Experts of a small language model.
Experts: 64 experts in each of 8 layers, 4 picks a token, a sigmoid router, a shared expert of 128 neurons.
Training: a variant of Adam for the experts, 915M tokens.
Below are experts of layer 7 (counted from 0) of a mixture-of-experts language model. Rows are named router (the router's row for the expert), gate (a neuron's input weights, with its number), up (a neuron's input weights, with its number) and show model dimensions 0-255. Each number is 128 + 24 x the weight over its row's rms, rounded and kept within 0 to 255. Numbers have three digits each.
Before each expert's rows: a language model's description of what the expert responds to; "mostly gets" lists some tokens that are sent to it at least half of the time. This comes from a sample of Wikipedia text that the model never trained on.

# expert 12
It responds to: First word pieces starting with consonant clusters such as cr, fl, sc, gl, bl, often in building or technical descriptions, e.g. cranes, flow, roof.
mostly gets: " cr", " flu", " sc", " gl", " nav", " infl"
router:206160133123141109126138058111073153123127095150085158132117149130159134110122094112112122115118105125139131114121121159119120105076116154111126132083141123166139121072101113108116125119154156116096123094093157098182060115107149152104097150130124133138139117095109140119095131134105113147147128105078108146139106150128134119130115153143161114133130106165109140118133131097144110155106165079164100156116112180137125155122103125130127109104120117088127138150127112129160123135101135143141171090124099095149164112126175099117113149107108203107145148130148108162107135113096152129147130150130076115150124139112145157158111180136146151088131118140130108148122099129109164124121153167115118149122151075113132120120077130152169165119122135168120103122148128136127103128125116
gate0:120136139147132133138111110101112119122148119116113155121106107147160148120137151118107129125109116190136102118143106119147098171149141129129157122138151139146143177070144129141113153090173163109130138122138083118157097154129131147079102077133103125159116132107159089140133132192119140079103155125113185147122112117136079154162126126149150107095121083128131121126096115088085150162123119143123172106096139164123108132151101068119117077135097142109126126124121118080139095182072118126115140143156097081135141147142164114149095108143169143116105118104151146120120151101135139138139144127158107117138127140061127138131133141136129155140148144140132086179131100127130100163135135186144151118117087121126117145081111145141134156130147115180119122122129142118108125117101090
up0:129081087113160128144123139146153146125120142160152140150106126077085128124136137138132104136107128097159113127134121093094127062145127103140172138120101121118154109123163136100182135071140112146172123143076123146129164106145120119126132182103151113121122124157124118085150126112149162173127104139125094126144119182113124120151113129144113124131123191129144136143147131148164127129128143101111137139148102139151162140119127159121127145083139120095115110136158128149107151098152185108118120123123113166127082121106096074108141110110118088137136130170107121151132095151097169144114129149108117171119124106155148126127101112143097108104193102163116164106122162119149152140120124054122098124150175169134123132166143114115144135177139157094127097118115109145106095132142154
gate1:153103139159123140128117089166121112155111135115125154132159163106116122095122132106133084135105116145141137142126101146164118166166118118157111146105085147100169130122128093095125118140174171123100122182119084115093107134148115105145118100134114144163103135097122099131107099112153154122141115145107098118118104127119120139122132154123162131132145156126116120120122113133117114122074167097125159129143092143119135133144119116110095127135116148130097144134140110129152088086080108121171141127099092137123139153097137100172130101163100121164116150098153108149086126105186155115114179135108102149111141139152162153113147111121123140199144121143126134125127144136125151073152094163138128140184110126127102117085103142084178072141178101113162180144149120135168154102119150
up1:126132105157093109127134126143093112122132166104151143141096091098113131123113142113128137071138086110159147114149116109085122113157119143125138141146093048103115117116128088139151134135180112131103142103136145115121101167156125114076119140125136126132147085148160131087141102119128087134102136061160118147131168153109116101085174106133161118124108137138157132125110107130088100112099123164129164086130158150164136101119145146121111117150126120098107132116132132151148153131174101140131101122134142122156153111142177092119122143090131098070118141101162113089136158110117115120109105102105127084168139137106129147145115130152133110088171108146150172129154156131120117126144099138141178157169136150147201137130148119152094116138165145091107139110144156095111126120110111
gate2:149117132156118119134132074128136177071104138133108173190138086124175163113164113089104103107138116131133134150122125087138112129116102170108099145142123118167176151098109138118150170186136165094128147095127137141141125151137139136095131099105116103130141139136139136171115118118106105079156095104127118119109104165142124120077101074107141123122121129113180121140149115121128138119094153092144150136114138138132113157114118132143113164162129126103094101095144119138163116107148105134092084109116137155097165123096153101120113136095164156120151106142096114081111101081086139096099089136156072110148121108139127127145161128137120126115112137131124072171112148133145119094128152140148168088132114120092163131137130137161113107171135120113163137154117150145143120137124137
up2:124116109116159122140105139138170109121119130175119152102131149142119210121108149099132085161105137101141132116135097094144132138082138169146162127153121107137142112104096163155135156112100138129138142129139154126195113131137090143117113130123112116102142153130151134147126152121150100143120122115098129086076122164176128106081114126122101119111147116123120120107093111059109157101132124128079117170105132180162143120150138152115113167127084139110113141135155104117125103140120125139099121121146103101147161104127146097097088153117122138094153171124134148178157138145123124115104172184175127149148125070130167136136137151129200141134156129112150114098128093127133136150098099125119115131119131105119133093148141131157172132093111116114116123126065106129142132101098144
gate3:124114165123147087091110113107099147142129115086188130144159163135117113093181101139110115127114084120151120120123092131129109137117111169171108084111111059146087127111113136097163115133143112130118139093100144124122095141109117140112116132160162134102144139150129097142153090120132133077105155160076131142154116111141162101125129102111153109137143130169112130094128108063105085158121118118179153170151118077111142103147138112098165143095140120139103099125140144091153156121102145141109108132117145152115110111148137142186166150136135150135102115116110135118112184126096193150129128127128159128154142146107200146150126133127115137155132109113172157140119120162152099145124136133133105136117110141099095100076121115120123148100149130119096143138141120113123159094117138
up3:144116142146160123123087132143085141200111169098172166118137155140108106140134120098131152111098140150187115101159061099121117132067131123142094165102076102142103107125119086108126092132136140103135115106081142151137133124117088154121141122178129109164136124156132129143146075156118127100143132167076117116137123124175152117101132106111120131134120130177138110096100132108141099138139141100121115119105111113117120122127096122107153212113106122120115098104143098121174141081113116161142115119098114100117135144117171126125113135093127173171127113099079157100105158105086144131150178117135122096143108111148129141119136135107101176155162107158137104121126111118140153120118117119160111147125127151137132150101122152137114109132132187119135143118132123114127125138148147
gate4:143121095125093093087132067163107136118141115128140133091138142140143130126164152143098104140124096176145150167100111114080142148134125107128126130126116085161116151137125153081142127133131142113138119146080162134160123149114076111135148121146162184169129113156122178147148104177089117134169100158123114124092159168166106127140142116150124133101110141155111131138080146138159180131100130134125090118074078114102137171161124104122122134120143134120107127147118125102150122136108113151097119149094080140124093129132177110111119130080080152137166130080114109152098115111099110118129152123123093129103124147142132139167165110159110112153132099113108109136152080124111087094128114127091123102122132095128134113116125121120155118127138127149166120121182147161123098125165156
up4:149136117143109139165153111135122124131125131168074158132056112112144146132118129143133115173124123164138101093089153070128169142124120113126103179187160103146162144117153141090086140161121147098104119107102159085145081126112121089113157182164153146112112103112102117105113120152109153072118093151149132108133154106114133119146135183115139126112142153162113126129119154119121139140170149103145100135141113142144148155092176105119119150191130128093132116151087126122145149131151146126134095136151108136137087107168149147123135126129126162126164128103176125117100127118105144119139070140124105130120119143138136137125108102128181108132116131151120098154159108129100128092165139165108136141114156110141100126099135102150114155136083127153123136098120157152112106164084152
gate5:183096142174124113081101199176137089116148126165080155131161149094123113106124137098124129128114147104108125129095129131112141140120112168155120125069089162161117135123107112129123142156100175108126111135119152108100096100130151135113130120168125141150180143103142159134120128116148094154120114159177135104123107121199098144141081113099145133104155161105142125134108150136112088119120136164125153129114146084106094110114132125106115141116140130134113133165129119161144143126168112163108076104117144115139166103091116123152127128150127128139134123112095112106141160119103133126113117098146096124142150096119156144077065137096105135122131099082170120120130135157121129152106107093105145111084108096072134123146107158158153110128115130143138156152129163131149131125122174
up5:125153196124090153167146108105148104117105092137100136104119120137086192125130135144133158169107137140127132146105146188120139165159119142147134099161157181146171087140101161105127139077171121141106101129103125143122152095144121140118130163079150115162151112132132115175097123104128122104123140095111109132130110148126114133129165153093091185098114099146147123106127142119163146128152134145101179130104143173179126145138165176117117135136141149145120149098124148098142120120111105145094125120190151132128134164109099108143096149132102094096123138110186168134135107147119141135112104149168110120158171140106152146114118129143116141118106155102103116142131131085157134089166095123102111120122118107168124123102125115103150144094143140139132136090125109108108127156113133
gate6:160087112125135143133117146141155168115125142134136090150111109122152169146096136112106113094135115108135119154135131169108095182105105171182116128102096100118170131129103108141119126119136136128143118128159157116163104112125125120096091111126130148159108152130093134135097174107142167099148117169086127116109119135107096170064106112131138126084119122140148108161166127137096137114139118162114136157111125171107146129126067122131095135101179171152183097171115109130118139167116159097139190155076112142121149112115125154106101128109132109141106137144126089140143087152137159141157142158158110099128100126109147152162125155103127087147139164171131131107110121138132133122124170114141093105085170131093109100127112161165146145129103116132114098104126155151129130108141132
up6:083143100100133114110147150144117076115193095118144123131132128116116121084134116108157129195102143167141135172088139122113145118142118116135148155126117114103107082138160145157090152082128149130135120082094102144119171137121099116136177148133145158136136120161122129116115119149125104140104149171114139082151141168125124089143132109145127115112168134154148125081135125127152146127148086127138122124125132093118162080130130068123144123147130105101110112114131164119172109122117117170140114126143122129143102128150145175172166129142104162111142117155147150103149146159094059143121103099090173159129110131092120106112114135150139116095157109075090145180123139143119141084120117120111147123137062109142144085109150130136115117133139115149139108133121091096106100138113125
gate7:166084106137192113144125119160107103109131130124175122125146148075090127137103125131183106063079133109124153094128129153092113142121124147120113152090131098144124122158105114122102108142167130129150120145124084088125123116123097133132145094130129168136114131104168123122163176119125137114164137133141108099146106116110110143133125137104153149140124167174076113118091131106132124134115101132109117194122140121141126119152129152119102140139119129127145142153133116156120119117075083146133093080123098156139146141104146102112106173111089112103143171140113098144111109125144133157124136089106137130177112162108100150089152153119095086105155093120096121145120188139108175159130107112154123125096111127158104118096125135124137117092072137125180102107114106133119138117164126
up7:115115105132072160108100160143111150119131120103134116098129136124126152100113131120124165126121138167183141173170157123162127143179111177122122157149108136142131113101143156111155125162118144149175091167077130164118144086120103112143121178159133131159134112143131134132108107201109138135127134157142112106144134114117130138109108085144111109112111174148084119082172142100155142147119117105137134117127129130116163142109085102138146107105141124127133131146148126117137137150096113120142116180163092155117093148152156123147124138094121098147075118111095075110096125139119109103120151129138109105140084100138167170113137107139116100142146084121106146122110133120109150125163152131124080100098155084135109118094154125117099156125131142144158117057166088124132128088128136

# expert 20
It responds to: Prepositions and articles that follow a noun or verb in running prose, such as of, into, through, the, with.
mostly gets: " into", " as", " using", " its", " through", " without"
router:140165125139142131091132076109093127106184102143096173146154144126150123117114115108102142130162109135154119095113105179108113111084122089142135121111148097154126105109104108112120111095162158126110134103087157143170104137113155142130105147141121158138116149104110132135154164141114153153092123105109109133140130161136116131144109174168144117116143089144103156111121148080151112138131142077140114144118148143156093107130115115169146096120134132093171116149216084099108118127115169146154157113131092122180130108113149138150128166108159145127134145147165120128130142159140145114142143140138118119161145124125125116169152155141096142107127118096148099132138151162106175090111157138130120162081156104156144129133102109178144129117123096189143146143151108154128104104105091
gate0:124101117116150111137131133089101164115089128076101126146106121166103136143086120148109174132117136174110128064097170077143149130179094105138154093121129152101132137139124115134076130139138097120135116117107168118164127137116123141114129166157141154100123147172115145137134123145123143157124113149156148103123135126087117122118155163098115156127134151108131102089127133127107150155136158152095160106087084137133125120114136098117116103126110129094126104093154110177158099166154145118166098126153121132127110149158120120161165105108106099142153147102125077155143120124106119149140155130124103144047090140098155121135135094094095078138110155134121105163147130107140151119145091177154134125171123132151136105118135129110096147171089132142116149104172130131143153090127147
up0:121141100121123108116143185096109146108109144146123156157126134112166128127112124133156162129131124150122120134125107135113103165138162088113138140090114138161119127102188123148139117160131137141149146157139145151122117099118092107121165107111131086118148137103119147117141127150072071125168129141116111137138117177102141159140160121145133096117142159167156113149158137135146156146105139151171136149134165086137124103146099097148128134150095129138132165139111107160100105157130140066142103141142099117109155154154118131141180137125139142165105169122148137111127107121138127137138124154153068194137179133127104144134142112133178156137132145126127130158133143165124112197139110134148141137139086133144108163111125104105125188072190078132121115107106071157138118147130129
gate1:124137139138134124113133141103127146161161145100117116104138122141137152140144145120082095143136174124154120082117103153152138115152102148119113134124145062100100121088135108132112127128146140084102085136169134137138118111140154126162137103143134179194135154100120083131138140137119097132130136174091132146139154187136164157162131138107099111138128207143129165134098153090125132134146119142133175167114145119120091118177119109135144111121121147118096189119093154136126142130118142112158118157154121136152119069122106082163114103155116104188155139149139120133100143116103122129124130106096131127078124115143112097124167147120142131144112076133073121152152102115125106134172090163103146146111154127098115168145107104094128167121150127153131132125106133130136134081135100
up1:117173117140127154133110128096133153153143150137182086113121085122149114185147112176140158081144195117103117193121095163087141148130109121131137087124142122118123118142099151152163107080114146103123141117150130145092167117147127104119131130098163151095155129121145137126151146141134137117145145139147148105136153187102140101159110096120108122110090091128141161167090150101133113103146095092137110143151148152108147120150211096101108105152120109158155144134119145115139109141155138107149092131130137137147133137097092145128174107167136118131150129150154147155131137141133128135126073139087153160114134112102149098115129116122118122142147138141174156153103140118091099131135147121105117159095139118168198132126141160126104106109105159134107129130086105107140134161135125
gate2:131116157131144141108162133108109119130087146130144107093135148134102113146128129114110113133097150129110131113118099144127103158104102113094110146094077132122124168164139130137121135124091093105099118112152147146130111111123122128177112136144153142114126123150136130147135088147124138109115135170129117163137143152102139128123143155111137121107145092080115133113132133145079096109105152112130125168153157147116164150087130126151139064113142081129174122118102140121124154118120108203134105122109121096113129128090143071114162151114163119137111115110093124146150128099133144118105136132147128108126108105103138134126106128071120144081127069139140112101120113188140170094157157137113138134129176077127139128119113148173118095164100157186134183100170059164171133128105126
up2:120132126133137185121133134135100152155133143134119144126160114145129116139108121147121139146147164114155171151101103113127092165139130133140070120151132132162123133131165109075130119098106146120135117136169130134078168127152145105148133122130080113107106120140138095160120117124162121123126143113116108135128083141156155145122182093136074093121120141100143101106139119120119093092147102099138125148106152087081095096120106118157118132138129133134127123124099152098130144102127185131105134102079109126099135130122078100164142141119105127141104123157137175116096122135149207096157113127070160115079133113115124125115133075130085157127137096127192133105121139124092152162118188132128122119119129084137138077105111198130120110123125140147131139110110118155137115127102096
gate3:111151102092130115102116116129165121118174156128116122136170142122167129099162121175114151083124127149116174150180066158088105114113159150120108104144140075175145118163126122127141129104126111142160161106112147144131151148132158092156120114176128157113094134121113110096123154110119127157111135159131176131097112108120102124132136118129114107143095114168112122168129142098133154177128145106113146148141202139104125119128141132163127136151155130179142136112135115163151118112100106112152181165124161137128155151144126159142132096142125140054087112110144126156134145167149138128151131169123151169111144139063113111126113118128121087136105142124117112142155162158091137106126132123143090115121100113106131135133101132170094164093117107125114136155115176132109127127092124
up3:145122121138107109123113136110113106132125103130168148090119136102123150112123124096169134137138127149119108126108162148160152137138111142106152144117146166098059122089161109162159136125140099120103142147148081110111148146111118112129108138082111160186120116137126143135125079176106139143162148124137136145115141119106106146145133163118138113096176165115140144106144131165108156155075124150147144133102098104160121137168151116111148077121112138125105123103149140167137072144103153146111128122136105117084076147084122111103158085122118119181135132113135159132111108090088147153101128089161123106132130141172141094108115107125130081117146131153068095162116106146135106130112116168155121132139128150107114120154170172105149141146157144112147085115113120081141070151123147
gate4:122143153140153117178137145089134125100123105109150151148155135125147130122143133138116119075143093152113107129096120082125168127154117110115164148125110145170114105156132137143105147144147079127157112111114122104144137137145144127103132154113122102093099128091137116157150129115129139102126141105152144159110136157088166118120149101105118162136144149163112097154067104150091172137179146176143112091165171135117076128111124126150098123121114148117138088116139186177147139117128116096116134106103113140166118120149129151178107119132120128104139133119115141112153161136160114086137135127104124155158158141070133121190163178112147120124098142132112163125117139147180086109136137079157144162128141123138181150150173139129122135138112086114090175106132156109126141110103115
up4:117115124128124131122127118090131098115137094119165145158167141088118119114135149113082118096166098158131116071118105130139106140165142114145135150102123119132118112177172145126115135195132128155137122115120133120127093099119158160114145126161126135130143123111124109131144139113150157087106139171178122169090156116094168105099139113115088151115146167149137131093093099161163120126133152125124125095151162105155115128093129116128129142108139163154141116116146136143129101100141116117060114096059125158130095159130122162157134110143117130108144115095129159106124149176125127139134112135076123099105137120170152080106126122123127089146149114113088109130168119101135143178151122092141124113093149116127182097156118175116127120165068126131121152134152157114109111099078126
gate5:147135167127108129158116123140156129159167117121111089124090169136072128132108158119073127064097147100135140163107152126115126126131145166120156142135144141155169113135122154070099127159123159107120110110139115113152081082132139122140123092161111120112137122129116126125102124120109094148150132128151120136144142099161129097109128099182111140163146139145125159123108093164132126114143089085120141129100091155100106140144125115124139142141178140089142125107105148129130157134166101110158166134167117133091144108133152137168145136072127154124182109144104169126129126112147169128185115138090126112081137137143130120122128164172124140097154106118168094132088143112086132165116156095138105122111127140157088141124115144108162130128167122114173151107144146163139161162095123
up5:113127185118162137147114112135112169143090136113082112175129106147137106135136126118124117129143088135124157127156105146122127125184132105137098133134137139162106148131147180191116106125181117115149153131136125152147152108133137123065178130170092147105136121148143136131150146138136166105125140075140136095108130086129143111116130178119117113112115125120122074149095129138123141155162148154114165099073127134104137089124116087165156098132126101154147112125127108081143130143143117132094139134114135128159139151147092149172142167122143109148139120125130109077154145185140089110108117107123102114157127130177135111090129148144153126129078132096156112132170165129134126112152144136149116112155129130125134129126156064070092160128114108152133161099166163155130120153124119
gate6:133130154150131089111141136087156103150122103145138170102130093120150104106122130115117109136089174143127131119132149148130148122150139138147100153086144118150119161116097144121087122118153119127131104125122107116125085206120121156108131130132127114134120135125085135126130119134139188125102170098112134154119126121115120130155137135141172074129108100096139149137078191098138103150106137114151123123091103158131151187128126099101121154140075126088095143121097119142139149131117156117171101125134093103158167105105198124104118115134099163167136140119153104108160114106126133171142137113149119134125111142128137125151136114154149139115092128111089124126139109110136110131124068081152162113134127144166119101122123139171168145110151157157159070119169105161094129087116088
up6:133144128102100166117115083112138167130175118148107086189079141139118137119143114122130125167156095068114135138105146091105161105128117129139121130159158127135105106121190135162122137089090139153085168135105126129153149097141143069125131130133145169132123127103114125123143137121108086113121100161137132112160143126110111077125072107117122130108123160160097104139164132122124132132111141141125120125133151104162132099140142152146134107132149172193156088120139134128146120099104112141104177121112149132100109152112102163118150156119105120147115130120176125111090101151121150099135106133097164098115151148143127081148126132139135138126111127146177131140140136147098085099109177163150125130125163108089121093143149166118126120145062104113098119137097176103112118135125161
gate7:134158112114141148147111103118128182138162149144140114109117146107110165142150105148104150125162092112175096124173089087116106120134140139149110088143120140140133139118154116116150140118150153097095116132128114121149164143111125154124123099137165150146137119095154156079146104125154129143133059152118123122150169100139129168118196129094138137137192154134105142202106133135138131127181091141124149158123139120141086119119125114108150165142109119118132127109096148156130113142126111075105127129168130137136115137132139126127126081087063106160123157128113161133114103139140125155098142098114110156124098147168114120163145141110124067136142118134117188136138139131118083107146108100104146088139143130124095132134101141136167094135138170136085145121099119171135089129097116
up7:136155130152138114164132134124061147144092109126138133146113121126126130185132136183152113148107107086108121153170141121134146110127059123164114103125148122119137147147135082120145133150092155125074121057158123100136112141134150114121134139145126112114152090097131097099120120129140089101127091095128094168136120126105131132125170116150126154135089119127122120139118133150130146140089126146134138100109071138123133100102136133116133098163170155122162133129125125138139155161123144138149130155106135107108125176123117084125147121127133086102105134090115180152141132171169122155118097116153098142108101155058146126128128121168149084127086147146128084138128138112100141116140142157168160170151120128111157150120118129122076115134142110141159136172092168162117178133161116

# expert 24
It responds to: Subordinating words and prepositions introducing clauses or time phrases, such as when, after, since, during, where, until, often at sentence start.
mostly gets: " when", " where", " during", " until", " after", " while"
router:161142150145128140103141097102098127105140114128106156142134136120137131107102095146094159139143108145160124125110099184120137121083107106097131120120154122105130085140106106101118119117159165150081135140099153103158115115115163146131117122117118132134119097131122103151155150122118133145097100146126120141142076161123115127147128176142136110110131094171118188113112140135141096128139136095169126137132131146180127113124094131192121117115107103106187094146133085083122133143120128157157138063084109098142143091129145140121155181103146122125146128131135130158132142132125152106148103149130134113129116120123115130159132141118108174096129127107130114147123150177093165087071176128115126139130133134125129088200111145200159152160141105161143138147170117144112131106101083
gate0:126052115067121101122162085138105075086157130130065176149140144135096144117120136109126130157131110112120138140113140138097135156156107149153110144109143108108118105146135104096069124076112109146149140131149131125114100144131143139136136125119098123186084093136150144088116104155147116134100118106091143113178137134113112128128110116126072108096138102116158134103121141109119120138135159136162154127126105149104148122131126124134158099101141116130072135085133084125103096158119151128146149136087133138139152148182116136164133098099111128181109131129106134138142112112114134114137156136087132087116128108114162159158112154148131121135140106120134137156155094139121132106090118097116162113129161157080071153134140125105097174139164096126153141156133153126147127155178111
up0:132151121114165079112078117135128153097147173067136131124121149159106138144079116131118152168096106109070124159152110116162110160153083112139090133116128105131155090157108093159125134191105137115136070109144111132149129123119164154117134153156144101167126115144159127101119100107141090149113146125144102149153067129130119142108096182132107135157158107112146120129129109121104151125138100102130178050127131140123111124119113089132133164145157169133155122098117123097105110163117139100162153137138152123129127148129091106167130091135124105135130108104110197108129143129175159106117098135152088124082126130119087137113150135135135126105160117102150132128126129150112152113139131143091130150150111142149124080113126159118103124140123148105141085161126123145138141127126098
gate1:109112141140157168103142107131102117101142128153190093126132111150157149131119090122115120105100120128106101138128089142091137146149160090151130156125146140169130128101145120150120142118144121151153152143156106121120099158119176101105144121141072103143122127120138101152102131108109142091149139151111129136121119127122155147145129125127137126099144180148100140129119166130102164138146086141144096114113151172128098118115168099125113100134122176129112100158106175145122105065173157110149105161152192172129142125133158107136112169093149131104146117119148150110116097149130145126126165129119123128164114142116186110152103097163146113099086168112100160111123130168117111168110111155156150151141125131154123110090127139178114143131074143136139136097112118127116081112070080
up1:118129131144107143105132124117114101102085127115129199135152167129141088087121090133119128130135089124175113148135123114158106111135121145136155141168122148089142103155033149120156122145101093154125112099153111121107144117139120077172091146122145154147142131114116109127109072120148114136102108134189131096115137119096113106102109105163144104129136114138118124164121115141163112090142115094158131120115123121127100108158098141148104160094138122136103076142142127140127114098098118131155158138100109115137129076079121216184159149130116146097149122136116118154129132122132119114110123147127115100084115145136137164108108097136117119108132142121067130097140120111121109168117128137112109085112138159163109095129108179155163126129139168111158103117148138154126118135115145
gate2:131141131110104146133122138119093100155116142104055126157128168156132116103108120111131131157103138127165116137168154176117137168146095135118125103129177106075141110143126179130065106137145088151148144171111098111126158102144138152098133121096113162141127107104122110165140112134127096115130116147141126145102148134102132143048143125140188123180120120099118095119155103116120087148162136142156123101113102071149142125138101117149133100168147132125135111120112139111112123119191138125140137119076069162134121132085135138119137110156150118110098136116148065092138135144102133117138078101146149090097149113118121110121127090120111151138106111107132123130153161115124115113074166146113126122131155135107143110128122099143134119110117063147121108120151175128129135150139136
up2:133094117110183135154124139154123132114089129082111137112114121112161103148162122112155159119075168103093144131146137064097114139151151084105167127109119112129131133149130146110122132110142130120114113155130103141087107146094114121129121143182088146146107118104124146117108129131114125134164131093124141158145115117073074128103124117116135099099145138117147117129099134104126152126105132112078148163121111117109137122142124073141159149137132139130097108115120140142096123113169129114131124134150182133127106133127143161120118116112090156132195118150113129170119133130128113142155119147099123158137147102163123159136122106147134075160144109143117146164159139064125118170155103171145084086118141133151075115121153160116153130087110207142155078162118150126117128158152154
gate3:136086102131114073103136135112113160114120131129154181132146137097101137081135145163085164117133141122133088144156086152136139172097164098088108104117116121106157141093156119137115126119132133151133127124143133125102109121097141160111143125181147119160118116158118126092134118132135066091152112076086080174111108122090143155128199131099130113132106139182156110152110086137134112118119087166110096117135139129114089138136137095148121116154128140128096159110143095127151097148148124094077087124147148109118103098121141115153123123118142112159116105121111163105193117151151136139186129100113132154165095140142119162138148155124119138123148106116094137105124093092120113165159125114133140137120115117143115132142157122109152122141132117158148134132163149144067156139107099
up3:123115112127150142095135108131147091129093115100126159124132162139114117142162127117149136119119164118096124089100107142059101127092094112126130166146130144131129146125124132130145109136139115128178176130122119123091132118159113153123119109137150092153118134124132186133139109081134135098106109142117146111128110111115114156129101148149159062146135159139123118151074117117111106117143049130144079130114138132115103145158135137133105136136128181134157129083136123098134105119123129127171132141105133122131144096100121122125087154103143112111099133074132149110154175165146119111145157161138146192116123137170126148149125138164171123099136142140110076072101127110057178072123133119140110137111117144110132157160146110152087145142123143163149119108110104102169128154159113
gate4:147134091147129127110120129133132159175180123149160121113109118089113141167104126100156160162128121113161164147102150128106122129147114113163175095159130091094191172134150107120131131129143148148117112106158102144120136183142065114117120117129119131129148131118106140121123109131156143182108098139144138083131122133135144118165145149099114126090094149173074167134145141175150146143119087128128114134108145106158157111166162139127141126110129139154095109111141096116072184103134120143135141117128121158092159143116098105144140169096134119110153172148152126113105151108122127169117095118134188154114150130105120083113140135094183124085120132127128133121122142097136109137112171137145148140116099114125094107129169142175159080132110158111153122135145141111142134096110112
up4:134113150094085144145144096107134102155143123128114116145128112097113111138108112143142102122128092113113122116117124119136149125130093112188117158109128117105107122131153146107106142133108133114125100131086167137085129126149116132170120148113120155148121136142125145131124156069157126135102062094147089094134135094124211067093110112126138106108148102139129124116101132102151121157131105121161106165142124130078126170131145161132150092132154133137141097108137112164143135098131134143085111138068122127129102144116125118140118104094117137103163113122160090139137091141116107147106131131112117101176088158128133165114074137134136114137117152107131092153110163139153124105107125149104105177113170162108112159142151138114098106095149107127123064140137175043143113141126140
gate5:146117147135147090169079166114098123139157150146178097121152136156115170149122102120128181130141118111127153152092061163105126149108157120118086109139106122095047126149133148092131137087119157138127159146116140142095142101177138145085162110115151114101144138106133144150120138132118144101142133109111137140126128075147157096127135094110109128122073143119154110113090156110132117108112119083128145138156174129112076135098126146126092135096105113141157104107113148109164162121137084109142095094120130128122164107130129149095144087092121151085131143108111151128109136160166173142133136183113101143129128147130123158123107135090093165128123120121163127112111124157140147122131113109131085136150168156110094140163136093117106146123113145118125133162164094153134114117142151
up5:122178123138151121122138150127141128127124139136131121132105101175132118132125161113119112178142127085091064101117143136154118113145141144147122149164142101121123126136098118125130118151071121112125090154134142156130122115160126115106138152118108110150155115114153136178132172110130140091117156119135139169128095109140109076106115143147162162145081112097151085159075144103123096092123112053117153116131148101124124144180115144145123161086164118099112124087114110114088153113130135105100137141128106145124135130107173123163123121126126099113141136099141151140165099149078105092117088116167092140132150102119137134122123129150112141059104104129150095157111143193132169106173157154142149142130144146129120158136139087127120111111153095129094126110153134145166092104150149
gate6:116124116114104094092150160101113150112145138124097098120105127119128134102115110119119131090133119130154114138099151156175049141148146141118075131128167088121140101115125134128118133131105130094187177138169142124135131133094198161157128128147115111122148178124130091140122153105098099128143140176102039140136099162156119104143138089132151144119127087127137107092127126069126113095141116137117072110155146156165087123163099110128121138123108097112141109157104144113172164151140141123145161151128153157162137120161121162144135146098145125095112142163113098121102093094159107150158112078131148100083149131140181135147142111149144154133142124133133164136116131104111114164143113142128137135118130099158120117111135126141146155132138147142102105146157135123117136123098108
up6:137112093071116108108120157113145136132128132154090111151137144152111107110117076117098155156163135164122109127159085138163094134104146135115125095063120104128182130131173163107106137140134144148120179154120161112155135117089194158144151131113087111134133127134142123136132117126135122119115096162138111123163097149118136095104127133134099105100107094135148131124133097084112136092114088132157114119096127139147177098153070095167131130098134157121133118094112077152156152157140119169081136106128118139140143129146126096144106123107142100146137116126106128120147108105118125120173124082100113131085166136129126148158143137121136128165113147084062151142172135143143138165095109122109135158138168130116135089133128160133134176124135123132121130113191127122158137151103148
gate7:107119093138146132123114107128143155097159143107147127139137130155149158112096100157098121122172134090110132118132132172124115101121122111143107130121133127101177091119119130155094096138143126120137151182106132153129131098125095112135127094093127086104116142124085144170140129122102115152148183118111122141097120188159085191140125141141161117163103179136137093072132118068128164144140140110153134123118111076136113132109175080142128081122138147119154195134105119141126154131097143120150122123115141154136166140151087173164144142138150107104145129117120112117106150161134138118177148147110147145161157119156107145163154130095126096137153172111141125126140102155108176154162130120119148147113106154143146164086104141116105160132079140115139151098149124148145148130114117
up7:126110134138125134126131133132071137129113143107137102128112111130110124120170130118107090102144131086200114120096185109153092123179151110170163172138127143120159097098145090097119133111115150141102135128101137113127118140122117141111100174137142109105137132133159119113139113117158163121155126154173165141129139144120174143142111123154073120140144117098133155137107158151163115110123213117101147086188094120145120131108095134109155132079114060116142140128159142145143136105144137127114130103172111118109092123135135143208154141140151114135127123153165115151117135104124120159147147112133149154138101111130129134138122167174083137106143118156099133138129120047126152129147127106142138137131135113150076085112129153089128116147147111119115096146142128124151122143119153